From a checkpoint of a small mixture-of-experts model trained on Wikipedia: 9 layers.
Below are experts of layer 2 (counted from 0) of a mixture-of-experts language model. Rows are named router (the router's row for the expert), gate (a neuron's input weights, with its number), up (a neuron's input weights, with its number) and show model dimensions 0-127. Each number is 128 + 24 x the weight over its row's rms, rounded and kept within 0 to 255. Numbers have three digits each.
Before each expert's rows: a language model's description of what the expert responds to. This comes from a sample of Wikipedia text that the model never trained on.

# expert 10
It responds to: Biographical time words. Narrative words in life and career accounts such as first, one, years, later, him, his, plus word pieces like K-art and P-art.
router:109159122144116098131095125137158101142165134140094120125119155141173117115082158142162101107131118086136126135142147160110165143102119152106092121111110127107103136155167167114106143165124103172100130112117108112150132097101135127168093095100123094121109104110190150113132098138171113127160155118117125130094135089118141132106117112137148095120142150092144160163149084168117107147165
gate0:164129132128132161127160134140122125136080136081134131164131134145130178108138137160142156142141195105094109142158130070136093144138135116121136118107128130154102122155161135105124113124121126112170145148135172133125151082125099144107125159153151177156131095128111157146105137139106178124091106106103159144112124130115127162148133139104113143145122127136145133175130167119048141121087
up0:078111128153105111121121136160171170125105156145120118142099121139127137088117140076138109157114103134104112170098117150155155124111125153124145137133121150175144150103141175138128109128155135111131134115088117127163129108122140132176095110144172109110101085151143126133202110125163114116082119125129113140091152136119174109139130117169130123128150107121145116152183091126110074141138
gate1:144154147081168116149103086137119147154079118123110126151072105177132119104124150141167125082173134129120143176092133129116132118071138121143105119142107135135132150072108122121130182173109127195111129092137121114127130159153108167162117116136103138126137076124133152129174136138145118132116140107153129134121139167152133142105098114095131114117140153146115129127120132144118085151123
up1:129141088161126162110138157144093136154143137089140108119112121151107128171128165149124101119169130147136117125125070156116092132137127150115121122118152152145119108132092165147140116168096122150082125093146119115145132159125096132136139095141156151128192104113084127065183130132115133135175149120140158148099102129134133108079117121150125156120096131131116173125156124144134084151158
gate2:131152094096151105135146083142127109155140112147159084118125098144151120107142091164159148110090119146128110111084142154107151110134147129120122139128116146127117141143114141090131129113099143101126111118118152187142193077146130159097135125151147106104120156132141139153056125103137132178107140166130127122119166102156152138114137102095147117155090111169131129149067118129135152117108
up2:144129137161159147135143094109097150126132147154106084112151128149114114144148151137152135157127166161111106111121136161164121132118109127092121170106148135118106097095153181134146163121162127145121132108126110081132162122112146148133123123114109154093105148105118172127116107140125128126146150106117155069155135114131119148094153171137096132180103081096126148169185166099157097151130
gate3:130153175109160129114143151065123169110130076135117140178123135148122119118118159119167127070147137137131156180143172160133127097102121115118093093116118114145124149155112106152145145143134145150127143113127137151153153096129109149114125129113131106107120131078157132137159107128121130142098180121134121163140125149161121179050117120136150110131100140111170144148159136140105105101133
up3:137133109129152134151138109121129130142137114153126105146081160106098136111120138100155133136135138125137150190111142140102148126155145138140130139137130150166177123118134165169128083150164139153140165131093166111131109105098074128147141136146160109087130089164155140107105127087152119084094117124118136105116132095133144131124181143089125135139073107100130101188168155120104109116153
gate4:146104125158161119088156096151163117160084131128117102178085122155104120115153130139115173103097155139148132154131140135129131151089130144148169139124151135149126139143172145084149150155131128135122129128151169145106161170146122109148118145119108158131093112132119128160092161144131144162110133130155141135142132151144101130147093149130109133118133062129128175179112108086114098129068
up4:140151123127143160189140145157109148158143091122144157110109145126110128125154124098086133146143146146151161113135095124135136125110129124156172130112108151152160094120125122164147105118108148106096112150141105143109133162115115116083148123163218165136161138122143088130095142108115146104132137134135115103147092136122155161140155171164080139141090121132160124103160147121081154122135
gate5:145138168075171193137116094099132113121114148143110158165123137109134114110178100128150136112130155135142155168114106134125112051141119149129100120148118131138131094130177141099119141132150117098147104138140107122108166162118098118099128143102117112139133088132127096123157130108149147116133147134166144123119139140145075119145098169125124146115093104160118135148158155131095194148148
up5:054150132133105093143146099101162174137126125151133124123087120101145108168103106096144134181103137121143201136074169142115192134119152103137113159152118153137125116135119146141098128139128153127153150168082128150082144136119137169139104127150125136113108081138155138119134146129154146099084158117135085153122155129123134116134116126141134127116139147138146100139131152132144138094106

# expert 52
It responds to: Line breaks and heading nouns. Line breaks ending paragraphs and headings, and nouns like career, information, work, film, station, often before headings or lists.
router:123133161102122148161132127138110101109084107146112138176100058192147097125125134124118155128094109085111152143171133091121125170107132140097134126159122128146092158125157134057131116160107129156133118121132120111136096104145174096150138160151099133144122130158144104100118106111125122141128165189135095119141098131145123095121180147107101112099145137112110144117128129119114121143140
gate0:097157123112150104154093130174118101124129146141162135133158114127115145132113098110136104175152122126114170107157151135103129132108126101130099090123167143129187087165205146130111151132134122152112093123166097141123143193080153151152130142113105119153146119144139149117115155139093115166149123116143155095096119137116130109158117149160161124107121160134107139130147131142115137177096
up0:107164166122154122150113139138102107143114148129191118148135148074164155121114084166122132164103098115162139180127113123107097135128112114099166125146125132139132089141124136139109127103136118112112119081158123148118117191142159131105172146171113179097144135109126115118109144115092105149146156136107140160131101115090182103176131136160113157095118138132134115127113107114110124114104
gate1:143155121123126124157146088125120102133137131145117111182173140139145135134124098131150083073136114123123129093053154131153111140178120128170125097164127126123138140113102105106133144147098160152161127139140108130098108111133122125085083100134155135158131068161117142118175150073136139120130187127129149126131137123111167108139150160107104135114166115144157130129123105157119148135096
up1:127148160128128143144142117154142108151122121130127146172145156137129167122116134071154075110102094119148144115112146168143041133140128142107133134127146129124150128132105119096155152167097150131133115114149129134111099114127153135144151089113076132148134115122065134112174183107102160107123173118128127115083127139129102114141118124092129149161156127123125125127117050130114110111123
gate2:170103160146136115116134113106143101127083100146135147149110115136116109079134112145102171097108144107126148145122120121080125127117145138128194121132115127164160064124117114071106103152126094104115113160121126115164121151221099124124124151132088118150106102141116120112162134125150108134120138144176131117116138142111080099137147109129084132130154107131104130122120137138109093130100
up2:169169124145113138126113148110094130146133132113085120124134148136104124125143109097152099148142132124098153075115154157158124125128135124133082112116111136105155157131128152159155159189115156145169134121160104129086153120095115126109152152165140108087175111127160124134126153123129141067120153107137158161136083110201178151147142118133132125183109141144157128144143120122125127122131
gate3:133168126150084100097141113118117136130124116127144130142137188094101144144132141131115174137127116137084129142128146112135157128136146100143137141090134137137175162142150146091070116079151134127118150169129136154107131140139145146153141154111088160112098102110146117127129116124126170146112159095127098127194098139090119137141129139088102115123158097165117106144121182119144129062103
up3:118109131139158126147153128140124118125168132159131146085112124088148121123106158134140111152147136145156153135092155118055109138133112151073134117149153167119107074139108133160102155130126102166103154106113092124207143136093185143101141094111113123119133080121088143133148128142123149121143070153122133121140175107110140123123110132118129129157154130110169115129161138136139120116143
gate4:112165185130129120112116081122146172118139117157108085100095112087173171100151107139154176130082127139085138134163122188138140123149114120136156129148124141099144146099123124147100115166151126108120101171132133121197103120129146137117145170117095120107134115096109146144124124165143171132116090109129131145119129154149127122152123126133132175126116139159122142104108155162111107157123
up4:120088156126110120122126142159171132114133170128147136099135127095132138170146147164122093133126140146120115149065107106138170138152123138162140128156139157130129138113162147154155126155134129143120140081145130119179112175180123109132185119131128159111155118147114122118102141119176126096122140144186109097116168121100099129134093141149127125150158120097124108145136079148120068136158
gate5:118132175115130170056165139124157140153125105098137109113126115116163142149122160100148115138146139127126090146110124131126131116141135135148167097116127145118127128096183102115168102167129164119116105084123125132100136106166139121082154156175156137141108168126123119124134135123141134163130114106099119147112144129129172138159139148143097155064104129140127144136126089107072108172090
up5:128105148136115132103121119120120114076119094128126074143115160077150158107121163119132134159142113126088111127088091143155115136136119152133139086144101100135142143127144139118070136142108119104153128127146063129111144147144113111112128121120115151166127154105159116128171150121157137118131196166138154146156084157110125102132130168112081160072132115141139124153166133095133146151121

# expert 63
It responds to: er word pieces. The piece er and similar pieces such as der, ner, bor inside words and names, often after L, as in Later, Lerner, Boucher.
router:126120130086083154133148155176175119114158154163103101098159148082177146154119113168117151133147108119129097130124107136150159170142105129160150141126102145149085147094109166156087105106144133091132148160138160124139123134111118108106095137135131114133109102142120152161102147127168126099124127114143099123135168101119111145137132148149125091167161132137161123093113104147170159120163
gate0:137133111114123175160087091116075078144132148149096148147141118130143144119126109122169155116096116128178111139148131152132121136114129100132167133121144154144123106158145143118125116128100136136153114150141124144116156085124127101131150181103111116135130107093067185136162178138129133133147102183110099096193111135163169117124150109092132136138139118134151126135085148126124145103116
up0:132135138131170127150093141108100117104156097085116146122108110164110094126144145068154120147137147168143124134118102140127121145112049152123151093122135117154140122166104080102123148146157142142139151117157130084143079149124141127136139110120124137176153136143174091091132125122110143130140113104128187132127065155120112123120100167116151139110124157092101144143146118108131105145105
gate1:148102127149160104131142118120125160142099130118118130153108086133114168099147118101164150135112140130080133147146137105120097121152182124106166140142153157125139134103146148104168126142090174130140122070125124136126178107153126150106160116147150145130141113119123171133103156149092169125121089127131124151109139086170176144190144101101118157156100120168132147140115121144104111155097
up1:143100132106113159119114099153136111113136124166115102148138134140142163120111153170128173113139164167175116148178100106119152143113137169130151132110119139087107138164115141107098104187164126130138123129147126143160139144167083137124133159126100157162134109111132083155109115088151093127080150138132106100126129143129103104094127141098079146095165096133117119103169137112144133164117
gate2:143160146135127152091121131113085138151131118125070135141140125108102156119157130109164165114122136101082135126148134130155070137134158070117112085165157118131127160123132144165105130161128129157101095129166167167127170105136165153108136178145131149116126116083124091160129120133129140154107162150149121175185114123158087143100138107108121120142142146153145126113116142124120147117147
up2:137121140154129082147130092116099089154119154124161147150116145160122148122147131139107086132126135175156139123140135137154129081170097158150177168076125164113130165142157094122123129106042118123115150120101094124115103129159146121151131150100084170135138181095106138098136138123095143120141107133156118101120121163102150130124109153117160136137117128145134142147135120110137104115091
gate3:166112143133115138168128121135083104111096109104122125145129113166122103124145129129145142131142157107167152121131130092136095151149144135127164141148141057162145088101126112112151129124114150125123117142143125094122110128121076092084108088165126149169158104134078111142148124114105118143148138128125170151155115119147108086106144134151094173092084153129103143118138142066115123162098
up3:109130131162136138121141122094112164118130121149164116162118122101139116127090097159131094112104130119143103133149142152120103135157120113128132167080150159105089109133135170080134137167136127116105114073117105123129131105131113141152129135123103136142145167101137150108103082147115131115147054131139127112113160065124116132091122041113150095132099107126127124149121140157132107107173
gate4:134146160122153140079142169106126138103124128115093110139109114144061095136124154105144139141138118109146151170134128133125133135119131112091111166124161117128145143152140123160141136138131118121109141155137121139109133160163153142140146147111066136080184159123177103152075120109129134146119138131135136128145166068175129128141136181104110124135096140123152162137180151139097093103102
up4:087116137115174142148133107126107138114106155126138133113113124157135096152112124193127047104150122138138136129111118083175140117085125138146130154132123168166116096113091175116134112127118124097112107124153120118189113198115140119141134078105122147113134142133152154124127079104123117109141121153130160135088092151104142117137119128120130147105104112114099132155117138121120096154086
gate5:148111148154126158102140112140114147122126137083137148167120113144119151106163144121152151130086162115108157157175163106116119131152178107080166146120163121117155125149191112107185137136141159123141104137105164159131185097150164161124138102167151137142113124128140147151136174129091168135102133135147107156137126141147121124129105159132129149162149116140102158151122140102095149131108
up5:127107148102110128172181118164099144114141161141123152126148110111102151144070131125165130154094110138093121131126144127117160131145161136136146121126131136140127090103104132152130125150163164122123114141140166121128189111154176141116118102151108132091086141116120105144118125191117157151126101166153105133106142143111121124161141166154159127174188145149103128136078104147139149096134

# expert 34
It responds to: Foreign-script and name initials. Bytes of Chinese or Japanese characters, and capital initials starting foreign names, as in 名, 东直门, A-kou, O-umouri, E-dvardas.
router:125133115140098123160106163126138097099155144164137129084156171111137103154107142121095099163163095140146100070101108134153147148139082159171136111098100149131097149122111117141097113098131119119145167149129106083140098125110104107156092111113144117118136149168138112103116086112159098120166124095111158101117159129095117147128137157163130114140128149105161111105145101150174133120151
gate0:148111108112157151105142086135125175149083096101118107153104117158160122102161123112149163110074153137136135169147173112099124104138159106094148142155147130117131121117141140107180140141111120142109092148112162177124160139174125178139144127140130138112127099100128141174124135146120148141110148136152138140131104117203144138172139123105103134119124093127108155151091124105093116122122
up0:133162141100095148161159140087141192108136134099110124088171127131131118106135143184157133119129168187088151164157080133159140159156101109131126126141167093137147100147128110139132129127103140151119131126173127136151114112098106148110135135113163175122105119114144121172097113120162168166163149134135102126127104130140127126097148110101134119161112145109125109139120175087115125125128
gate1:132123137122173139118126086128129163126075120108096117162094104164131167105150152134161170093093138125112134160137164135129124105118171110112101138137128090146119125129163135106157157166115116127163101124139133208148158147172130158128138145133112128132137087120114148157124137140110150147103143178152120150113125121172141135134137111090101139136116094130120148183126131092091091149135
up1:107098112114122140115108151145128121079110143116148141133096136133154132136151129144135102100141103119146119128105089102097148146120111139125136103118086089167104154138129110167114134161134075092098127121088146157112129150106118137135108093117129154130174165146101081132107156107097134094122174141165083148153129133109143122098121131170196074142144172127125093129118118128097105157126
gate2:134135150135131130116109111117094156144062151126113118184135106161118157120132127103203149109118140107113155143108149136109118101106152129140141160160130133134120099127163123119164146152134121156144092131136153155117181128122135164112127180118125112143165084121104153178124154135104144175080147137131107135153162120174152108163142133128127164121127095142107134152118133104081104151121
up2:155134145129126121144202100101106115117114111182148129159153097123137143108110117128131140134163168097114125113082134134121108107150103102150097134150137113134086104113147125151170160120126124138121103102065148135136138142118127148072147111152127123117097139081132138123162115118114121135126131146082157166139156090112118126133134116152123125053116104129148103169135084102144111172144
gate3:124106151137145142116127079109107153158100109110084112161120094157106156113121160135177162100098120134128125127139171126104127102122160108091149154167133109123128121116149124118146150158120146113149103149118148131144165107158149179130165103095142117113156099132111153154125160122120141149102110147162127143113164131197156128167124106083103160134113086126105152144101141099088119154153
up3:099130137115099113113085156119131135078123184136105144137173129132130146114092156134181138185149127112157127140151121101124108109085135125104172143108145167101139169125136123113098142107138128126094124128124116132156158129116069088132135130083127143154155126151151152147154150137156129125142137074121139089123119138121121113107129161147095121119129106090163128157193107096146151112150
gate4:140151125111108137132144087151104183117083129072130099132153075130136109128131099164179113112082106143131146143108116146139161106088155156152121153130144135103131130114100141134165147116120152099074063162129144139138146140112123114103128119132142101129130120107110132161114151099121172172113123157191094142150124095138152122110122115120119170136089122117129156128136170136117147112142
up4:117098084145100098102172124134171165151140132146118108119149113127111104112168136110124137129166120164126148113146155146172151141146129115102132101121168121088119130137127145150156157138123105128116131090165132111107157107134139086171099104121145162110101109151065082145125112148138132151140066155096168153108117094109113157103110123116114130146131127146121058146155107123123137152123
gate5:130127148124165128122140083106106171153083123103136145177111091159122144110156130135178174112096144092118166151135167124115116116122171120121144156150154122106137136142158103096152151153111153125138064126150152161097142110129120179119137143152144129117119101113109151156143168164098150153108122142142112155138130125161147126120112113069092168136123113147114136156115149105090143141111
up5:147113147150096137131124098143150117151129106157134192153150154121142166109163149127128134147109111105118143125131170186146109101118129133121105104152148155096103092130146135112116125089129152161161098099134097149078138109104136107103140149169154068112097144162112133135151119097092118134116110111128152129155140151125149158109109137139075136122061105160143090142116129122135156161111

# expert 9
It responds to: Narrative connectives, possessives. Biographical-prose function words after a comma or pronoun, such as and, was, as, his, their, its, became, since, plus aged in death lines.
router:094188099110117172143086121148121122126133139119113131178147168112160143130114166132153095128127092116097141122170139104107146140135088064117122116164117122085140129147155120131166163098164095167142135166106131120110113087135127113099148130142149104136144103123112162129160096120129143105105136140082137105107136143140158129097167140122173121132103152133149178116118113121113123147089
gate1:153122170097140115123113153155143095091133112122105142137081126145108149091136120152129171130144151083147142154154188111118154148100144116110096102094146140142123144132126130136139149182178161180105151120126111120144150108128138144134133129117062104109162107117132171107101147113123122132130164161137131131136125150123140146119101146071095144085114100155154153079148112128148154149140
up1:152128189122146158121108149112116113122138113110129103112048130125153130102117167149170123104136161125119124134111144149085151096148122128176116073126127092148122179136113077147151143130119147149121158134113131175153141090179090138097117132108130117097134131133131122139135101149148146105122120166142146162097137163128094163090098166141142125077134134135130126113127128112146125165140
gate2:129134112106135151111147115131116122148145112102147148083140122138159114153141139163153130119127105112133134117080163149082157095071125143167128136168189094120141155120177127142124169129088133139115129136100142118128158083186136120161157134082141098119119114126127154117107157128119103109111155151169153141125128134132136157123156122112097135102151095097136177133120120136118098176078
up2:119109133133131080140105137085126135162134165133129120150119136133135155097108107102162167103129125167093104147111137191145153128106124139096050141105102137092111122149138091129155127143129129143141133099160083163153113130114125132114121093120134167118110140147120112157144146127126138172127069124097089114093143096128099124166100099136144112148118141145163143154141140111103150087173
gate3:141147104106123139159103121112135130142145108107110123150097137177108119154104129115142140105119140117125151111128169146125109135111143173161122108148146127115104155154135134135087180182153122153092117125110151125093136088136174142158110123183158136155122151102128125110140121152094154161078178148143084108177133110136121121107133116105138103091120124184181103169144121146130123151112
up3:127135073121122124123115115097155144114103155110131083138137159103091148157096127127134121143120090130153198113082140115139162110133137099162132110113122174154142178144119167116122125135095118126101125154107124152114135123113145124136116186159124121124130140088162120138070110107119176169128136145108086135168121163141138121123149130089086117104112133147165116121141138162155132084117
gate4:129120146123146133094111076128099163175113095102125138149148097181149122103168138125175146078109136132120104135124156143152085093141136065131115152131160117118120122106129120122155169127111129174130096085146146136154145103145135140162111137110135154140151177098124158152125150151104109128100126134140128135093149109160141142121151059139098146127100098156115156132126138110105126167124
up4:131131149126125176118116111142137147140130089148121110155166129142148125104109192113124099132150112096098092103150130087126116139129103090127134129154131095114145077113125143148155113090140103187133137139101142119114118093110123116138144160101130145112150142083124165099137119117110096117146139161089122101093132091131141108087195117148150101153111134122120187151162134101142110170123
gate5:175152129163146150111130143124125156105131118153139138217126077129147198114165146159119111122109105133136122136092092130136111147147117128105164123101128149120107118106153144114150128137126139138102128108157124156178165129135112125090109122125086138114092106095168078159154126111143196137138127117140115165116118174122094122123143144116113163086139150144144132121127114133117140114148
up5:096120102131165146103120138113119140132097112083103198129130169128107122146136110101126114163117151056103139151173143122133074107092145096114118129119177093145131110118109088099127114122124148109165130097088159111111107098127090107130131143149155109119133084158128142123129134154136107105119157139123142117125153090126129105151105113132173111152112117130091137135156116108115102188141
gate6:143138148122127142097139137110163146147108132112093122125132101104091096105188131173110115109126123117131133108134119152164193093083132112180126143141132126112147119094166093151131114159137115133153127105124125106157163166106181137126153146112129096120115149102107195106110142101157143120110075116147160094115112131134165134140133159137102117126169091105130125108109129144135123179134
up6:164121142113149119105135131102110086069116139165145137158121106155117130097166129143118139131113149120148119128115119106090109128107134179104184099123103120141141096167099105100140108134098131097135083153095108145124136108141144134188094158120093130105123107100140118162143137099108157139129097116159147123112116156129123114110137147054093132058137119125099113146151136134127138099146

# expert 61
It responds to: Spaces and main- starts. Bare space tokens in tables and lists, and word-starts like main, per, pro, sub, as in main-ly, main-tain.
router:105110104093121107128136161098125163162143125100090129088151125161153140135132149151140172140160122133080095138139128122141079156138138151136123158134159101089138098165147121150103123136111139155139131120100111172112109109113152153160131098125166173160155154080129144142125112163140122173153167095128142099162123089130125089122179088115110112165162129162149116151123135128129132139137
gate1:122087107113093082115133126133123094143119137106099114125160122147102120124157131107133104096127138129138147073135175097129127124110141134125136118088118133128176135139133127145092141117087110133089139168147110071141118174157126109127132123157134132128172069122139127114104179105130129118147149130099124088111160130096134132142182118090107138147130113115115144109099133148166102131045
up1:147126180124122147137138131122140146100113071111165100135088143152108129103175131116092143120131131139112134166132134162153148125120137111204091154159148123081133121113149133123145141181119155116125135139150125123130119175170128146123139085086143130146099139086125124094126096119154108120109128133125123145104114124154135119130116128121103100137106117144130127150131108141139022161151
gate2:112123147126082108111100126133150176121141122129154099131104123104137149139192162156155082126116131167115141120096093165136171128169147116102114112165180141140152136084130172143120139125119130135108107121151114136165172147112141136125146119154141115070164139161127147109111090080138136094107138124138088145113130159138156130131154138120145128076129134152108155133139146154095100114094
up2:143083134079114124115107137134147159104148133146177140124072124110156127170167172167143136148121133178107144117113054131119158120146137126097111120170155134143136138113168184126112130119138145138090104106135142130161171183112153148120146106164147129122151136122116137103114076099115143123116127132165116172140111152152110134120155124137137121129126135142120155142167133124078118120151
gate3:157087130133095158126129106187155140135102101084114140128156135157121135076151144088113156079126135110123144110173155108113097113142124144129170120110114136110128178136154114128120112140128086108128104115116110119190130102126129112087101163104120139134124117114089089104145133099162152159121158185162120118134116114127172098156161104154125127090122113154126098152101134126134150132112
up3:091132091135163095084148127105087104129140155136163103131141155122149129137147115167155119115118133165140153176126134151144135119110134090111104106098152098138108107127097116121139162124137182132141129146157180113096118104165107149146110127150142110114157123147128161151094164174117107096149115095081122141140168123140077137111090131089143166129130125082117166117122105096114135147111
gate4:084124172110135111127122110117137156169102140134128083141111084121130134116104137094137134096093113165163116120085136148125161108098165113122141101133117122137133168109136160136119164144135159129133100130124150144158122090131079113114150196127143105093116161177105146175129090177162135125112093131127117173140184164130103135129138132135109120128114096099116109158114128133122127136164
up4:137120082086144167185132118121170119158146193133119098130115119125176118142129135162142143159135101140113109135157117131113135129098107119079106177121168142110104141142154099121160122148165148107138083127141126136168119095103167117135183095136134125139106120100118144134103132127105144158113118147144110106131097113141093134099129124104194131167144119146115116093139097140126166126143
gate5:127093122097111129191106121129125121100121130184154090122064160114113151139190113168112159155124137117119162163122107084130134130168127138132137167135122125141166130124112166082138136113141163097125119137172120154130154131089120150127156131141128140120163117138122108114066103095125153141111143123192119143141081148104108119121125143094120140109107128143135112158142102136126157123111
up5:128130129098150132163128122138129140121106136140161144128092124117092126153152122135105129127132128110136140140071160112099127113126131123190123147116091122172143142102149129089126111129103115116129137134133156161157163207160119143120143109099139109149062104152134122111148110129107128140106129150178127175111149174118112102121077123172138110148151130075121122086138120113110093177125
gate6:176150082121154113125151124148182118123122136111115089148144074196120111098107157114161145121105150131151126104140098101113142125132133092090113168095123093123142163127116135129106151171130093149132115126126121159139133119100156165114157172143114117133107105128117113126119122098124154139133118130095102086164109132136125138147128164096137095133122134119079125175147100122160101067142
up6:146156103096094074170156132120137090118113131116109112114145130215154097104126163137136147140143141115093101156121113123114109149103110101112141156114132098104167138157139111115095151187167143140135116102145122129117130128137136190142143150169154145148133120140162143107114107118134108148148145112123118089145096107120118106105109140081147088167129142113105148134160103132112091093132

# expert 19
It responds to: Infobox colons, spaces, numbers. Colons after infobox field names (Area code:, Floor count:), list dashes, bare spaces, numbers in tables, and initial f.
router:102128159110105136099096149079148139102146120111088070095110151115113102111151136118091149137155112138118131091126122140148155163102118118156139136099147157119176126113145096121125093155102125088143141160156135118148186112158108082130159175096125156126121150122151169107130133160138098126121124114146143137115143133114093146163113118151094149133091124075145109102136116131132075157145
gate1:117107088116097115095106079122111135134127156133115125160122104096121116140139127124123151098116111107108161124105151163112118134151163110123099155128088123082178115113157170137136149148115113120159098150161111124136159161147125146096189125124088075073152091101126127140121151138142172128095137134120130144153148145143141128174151139139135139110115112086105141122098121135115162197125
up1:127125100130131125161092150118114145104118121106089135130112123129096123140130155120111162131153118092146126133118098114124101146146167083117078111072149133126130128119165104145141135120093112109140108164132176111107147120172094150136140108090135076150133103129107184118146128115143108167142120145107088195110162135140150127140140071139138140163141140116149161125158111132124133152192
gate2:122159138160165136121159117127142094130139121134100120124126107150115124137121133058117138106129134116133147148134134137116172118121105141110113108107151096108128128154135174094179150168131156124146110122098161158122119114126171100137155090129112125134094121073128100145103128102105143144130140157079070195123113112115177099138123144169141084139174132147158138099150122142121117088127
up2:142158139157134116148195123123113141160109087110097167132114129151130120115144153101113085132124131038123119147150164137134068120141122117134161098174086137128153113119105125163141138139123135144141112114089108121105090124146112119115111141125144123162190136157116077129147136143104107103139130147118136150102158122131172156133137114148188100116134144135118101121125131107145133140171
gate3:138093109155148113129133110167140092135111102132089141131123106144165134133120106104142165113128134107064127117133152091154149121104128126138136152160117131139155134079093130092072131133090153116143130101132131135168146129131180115106133106138106103181128097153105091130165133141115102118121099167162116161096115087130121136154145132163107141142136082142111092175099121102132117174144
up3:120091133142091161130146130172127162122146129172157150136116088095110141099110147114116084129128139184086136131175154130154119133120134071103143135113154126133139146127129146135142158079125118159101115157141114076145134160145145147150129100162115149118126163106091132111079143142127138127160129136130100122156083106155107159111111122088145143133134147156130171103158126129136136101065
gate4:153160101125104111144101107131115139167131175105128119134118120135093152153095136101146171109096132133124134124146128142093128139124151137093070141095159091149138151114174095144160137145131147127127134117145142191097131114173148156131146141126130134107121104137096132161137157093150150121125136151086083129122090153120129149128121144129067120079154127144104118127114147111092156132201
up4:099174131138146125162077114144123090117108107096098161124117128135092118120078155092100098148141116086108088110168109123151151133085139121144101111092114160142119126118088115166128111145117130111125102135135097133088081105121126084125171151155090101117141119143104145083174116104145107147155164144114161113099093108138104106092102135131145109133114127114098106123144114137123145158120
gate5:130108139145123112121098134190132158123084125105105114149108143150109157111163127116109166081113126114070148162135129146171134131103132117142146085129123107160167091128156097139135137127108138134126124135140124147158128133148115106127110148112112162186146122104114130122155199132126131151132178147162144104130120118141143126142152136127086160176152079123138158165109121109127105188137
up5:159126151161083120115077138120130128132142104101124108120115165122091153081126166130122185093103129137088127129127138121128103100091104167156128104133105188133180126143136077166130117126097143098114119131129126127130159121144105098113176175124121121141116140133143147131155160137140162100147142129133141111100103150124114168130100144115106180185114100099145140132095138133114138163121
gate6:113144090161116095134140112109132166150120112063132110143138128124142135160103134108147114151093115133114131138169178091115145129111139160079116157118141127109101186147147127099155144135100128121130113124124162123101139107116147140172155136118159112103098156134124133136128134108102109154101133126133130127099152153128142093109125127108187138134162118115105114132044135120174188138089
up6:127146181119155168149154126115145117111105102104118185136143142091155129114141104112079148122124119096132122141138123141139098118156132107182167138148087142117164106108123120128174130131143095102129140142141112134115120109158088092122123102101074134112135116115143128133114126158110117110124131147165139103090131114142138149089078110181157104099123133160133118144097126166145155173189

# expert 47
It responds to: Plural endings. Plural endings on nouns, mainly s and es as in movies and videos, plus ers, ations, ities, and words like people or children.
router:134105112156115116147124126091164077145164070150138093104154169141123095161120090097110150159139093113110124121122121152137137151114126166101142140108113138088124154110145143104130133128086123176182139141146132106135109140133091127142130143153110140102106098160095114113159112119117112125136140105103132115172154123103116108150139067148174155152115124135113073113141101165171129121131
gate1:119140153081127145108125106098156126108103136126119139145113117145102106084131091125138124121112137129134171138129135091119158113158139119108119139127103147137121118089142192115148075124091100099113034168101104167075135082154131134120149147165123148111108162139144138111130157118144118130136114135108158143155153162134146106132124157101122091141122123139097136141094145111104088134088
up1:090115097106125105127151126097169160134138131108133105114110143177094133088126113136140159133132121101128209133115153137111141117094115129100124139121140126115147132094153090106118139129098088130146093118138120096140122088173112132168162112144112108086138100164087127123111128135164099119161148130124090132110159095128167099142111083092153106102167121103093085112134121118149108141126
gate2:141143112099160165127155123089123132142126113130142142126157112124143174108131124104152153126131111088131123131156115129140068095095207080117130143201153099098108135116133137114146165099087142140129126140099128148105143102114138123110136092117123085106180089121115158163086134121119123138118109137179111143139121138162159139101147105115144122136119142159116118118103120103132154081135
up2:110157120124145111126132102111128153120156113124124178116134155107149149104166119118144132129118101133146152129119161178141163059140125128134116112157114109042124149164130093140108128149124129114118133123093139125134101068154132122135152088113134081136093111156119136120157146117156109101089128138123136147127137170131155150227130109125133125135144107162133104120095103113122130125129
gate3:094156125133196128119141069145086159142107115100128159192110100143141158094147151126145129126101160121132153169151177143112134098137161141105101135135157131093126064091130154137126115118109132129117098109107119130116132131181131130130140086160126127106150122132105122132115146121127144120135113154132119158109105071145164120099134100095122146112079112122149128165104150101103127132110
up3:147155142134107158109137128131120105118130192149127147129145119093154090119072129182134132121110112128148124115099092119129147130109136077180163151152133115165109157162100137166096127142133148099104119120102122131107131105096150130134127155097142146181143117094144160138124160142123144117137130128146137131145138215140102173111099157095088115124161139111149157139134115150106113152126
gate4:096172113120169134110151092143094163126099137072103133194094104125117162096120140090135130119082131109085155154193157117151138111160165111103091124150146118111137122059127129123105135153119134127106110140130113148092167117130149186131154110150122128114138118137135108156128124143139149149115101143111109151148134114162142113133134122088119118107082141160120126161120143117103128122124
up4:144100141119110119127096121137151109152131145192136153133169131095127137123078132182159112145144117133115151114082097101105122117138160082160160154098158157159126124123138152153127131129129099121116097104147145139139107117139161082127135137099104173159130161098143173149132159142147111109147092131125138147146161152107061159131117144140102120124149134073126127146098098135127090151130
gate5:150111137099147131130145122124154109149100108130126142151177099146128115090150134140174145101096154140094138136135129103081107109098119124124113118134129112188145109111150132132144157193128111145138092082143159149141166128127158124116138126150113141117126132125106123139138121149153159160087123180133132159140116070148113110125157134101114134124142049097075134147079152103118119119107
up5:171118110133121150110146149161165126133144132138151115112141094136142078131127127110153143119143138123104126150115110133099100144109122158136158111148122121095093088135138138090096123158162093136135132119159165082134140141153128175116127147111135133124115147168091167133176174165132074125186128126087171144158140103130081109103130105157149174109165120108107137131108118093140127112105
gate6:125158161141155119111079038127111147170107148075113129154138113131119154141129127091173154143099126117120140100133149137131119104157149130119141162141174103110156112127131130159131142133088166133125119125157124163113145118117126150122131165133160130152145098132127158170111163167083143153092121153160135136084148163146153151154167138109092137106109141137099148138119133128095119129095
up6:139136113119147111101133159128137098139150117131134119108167099101174120095137148104132115105145086154150138115132123113102094123101130143136103109163167097089164131134161125143146162135094127138130107159198082133123075132110154102132145129123114131102134136139127140137133146085138059122116127142153112133146112100115067116170151122154104147143195117116110119127088086123133156120113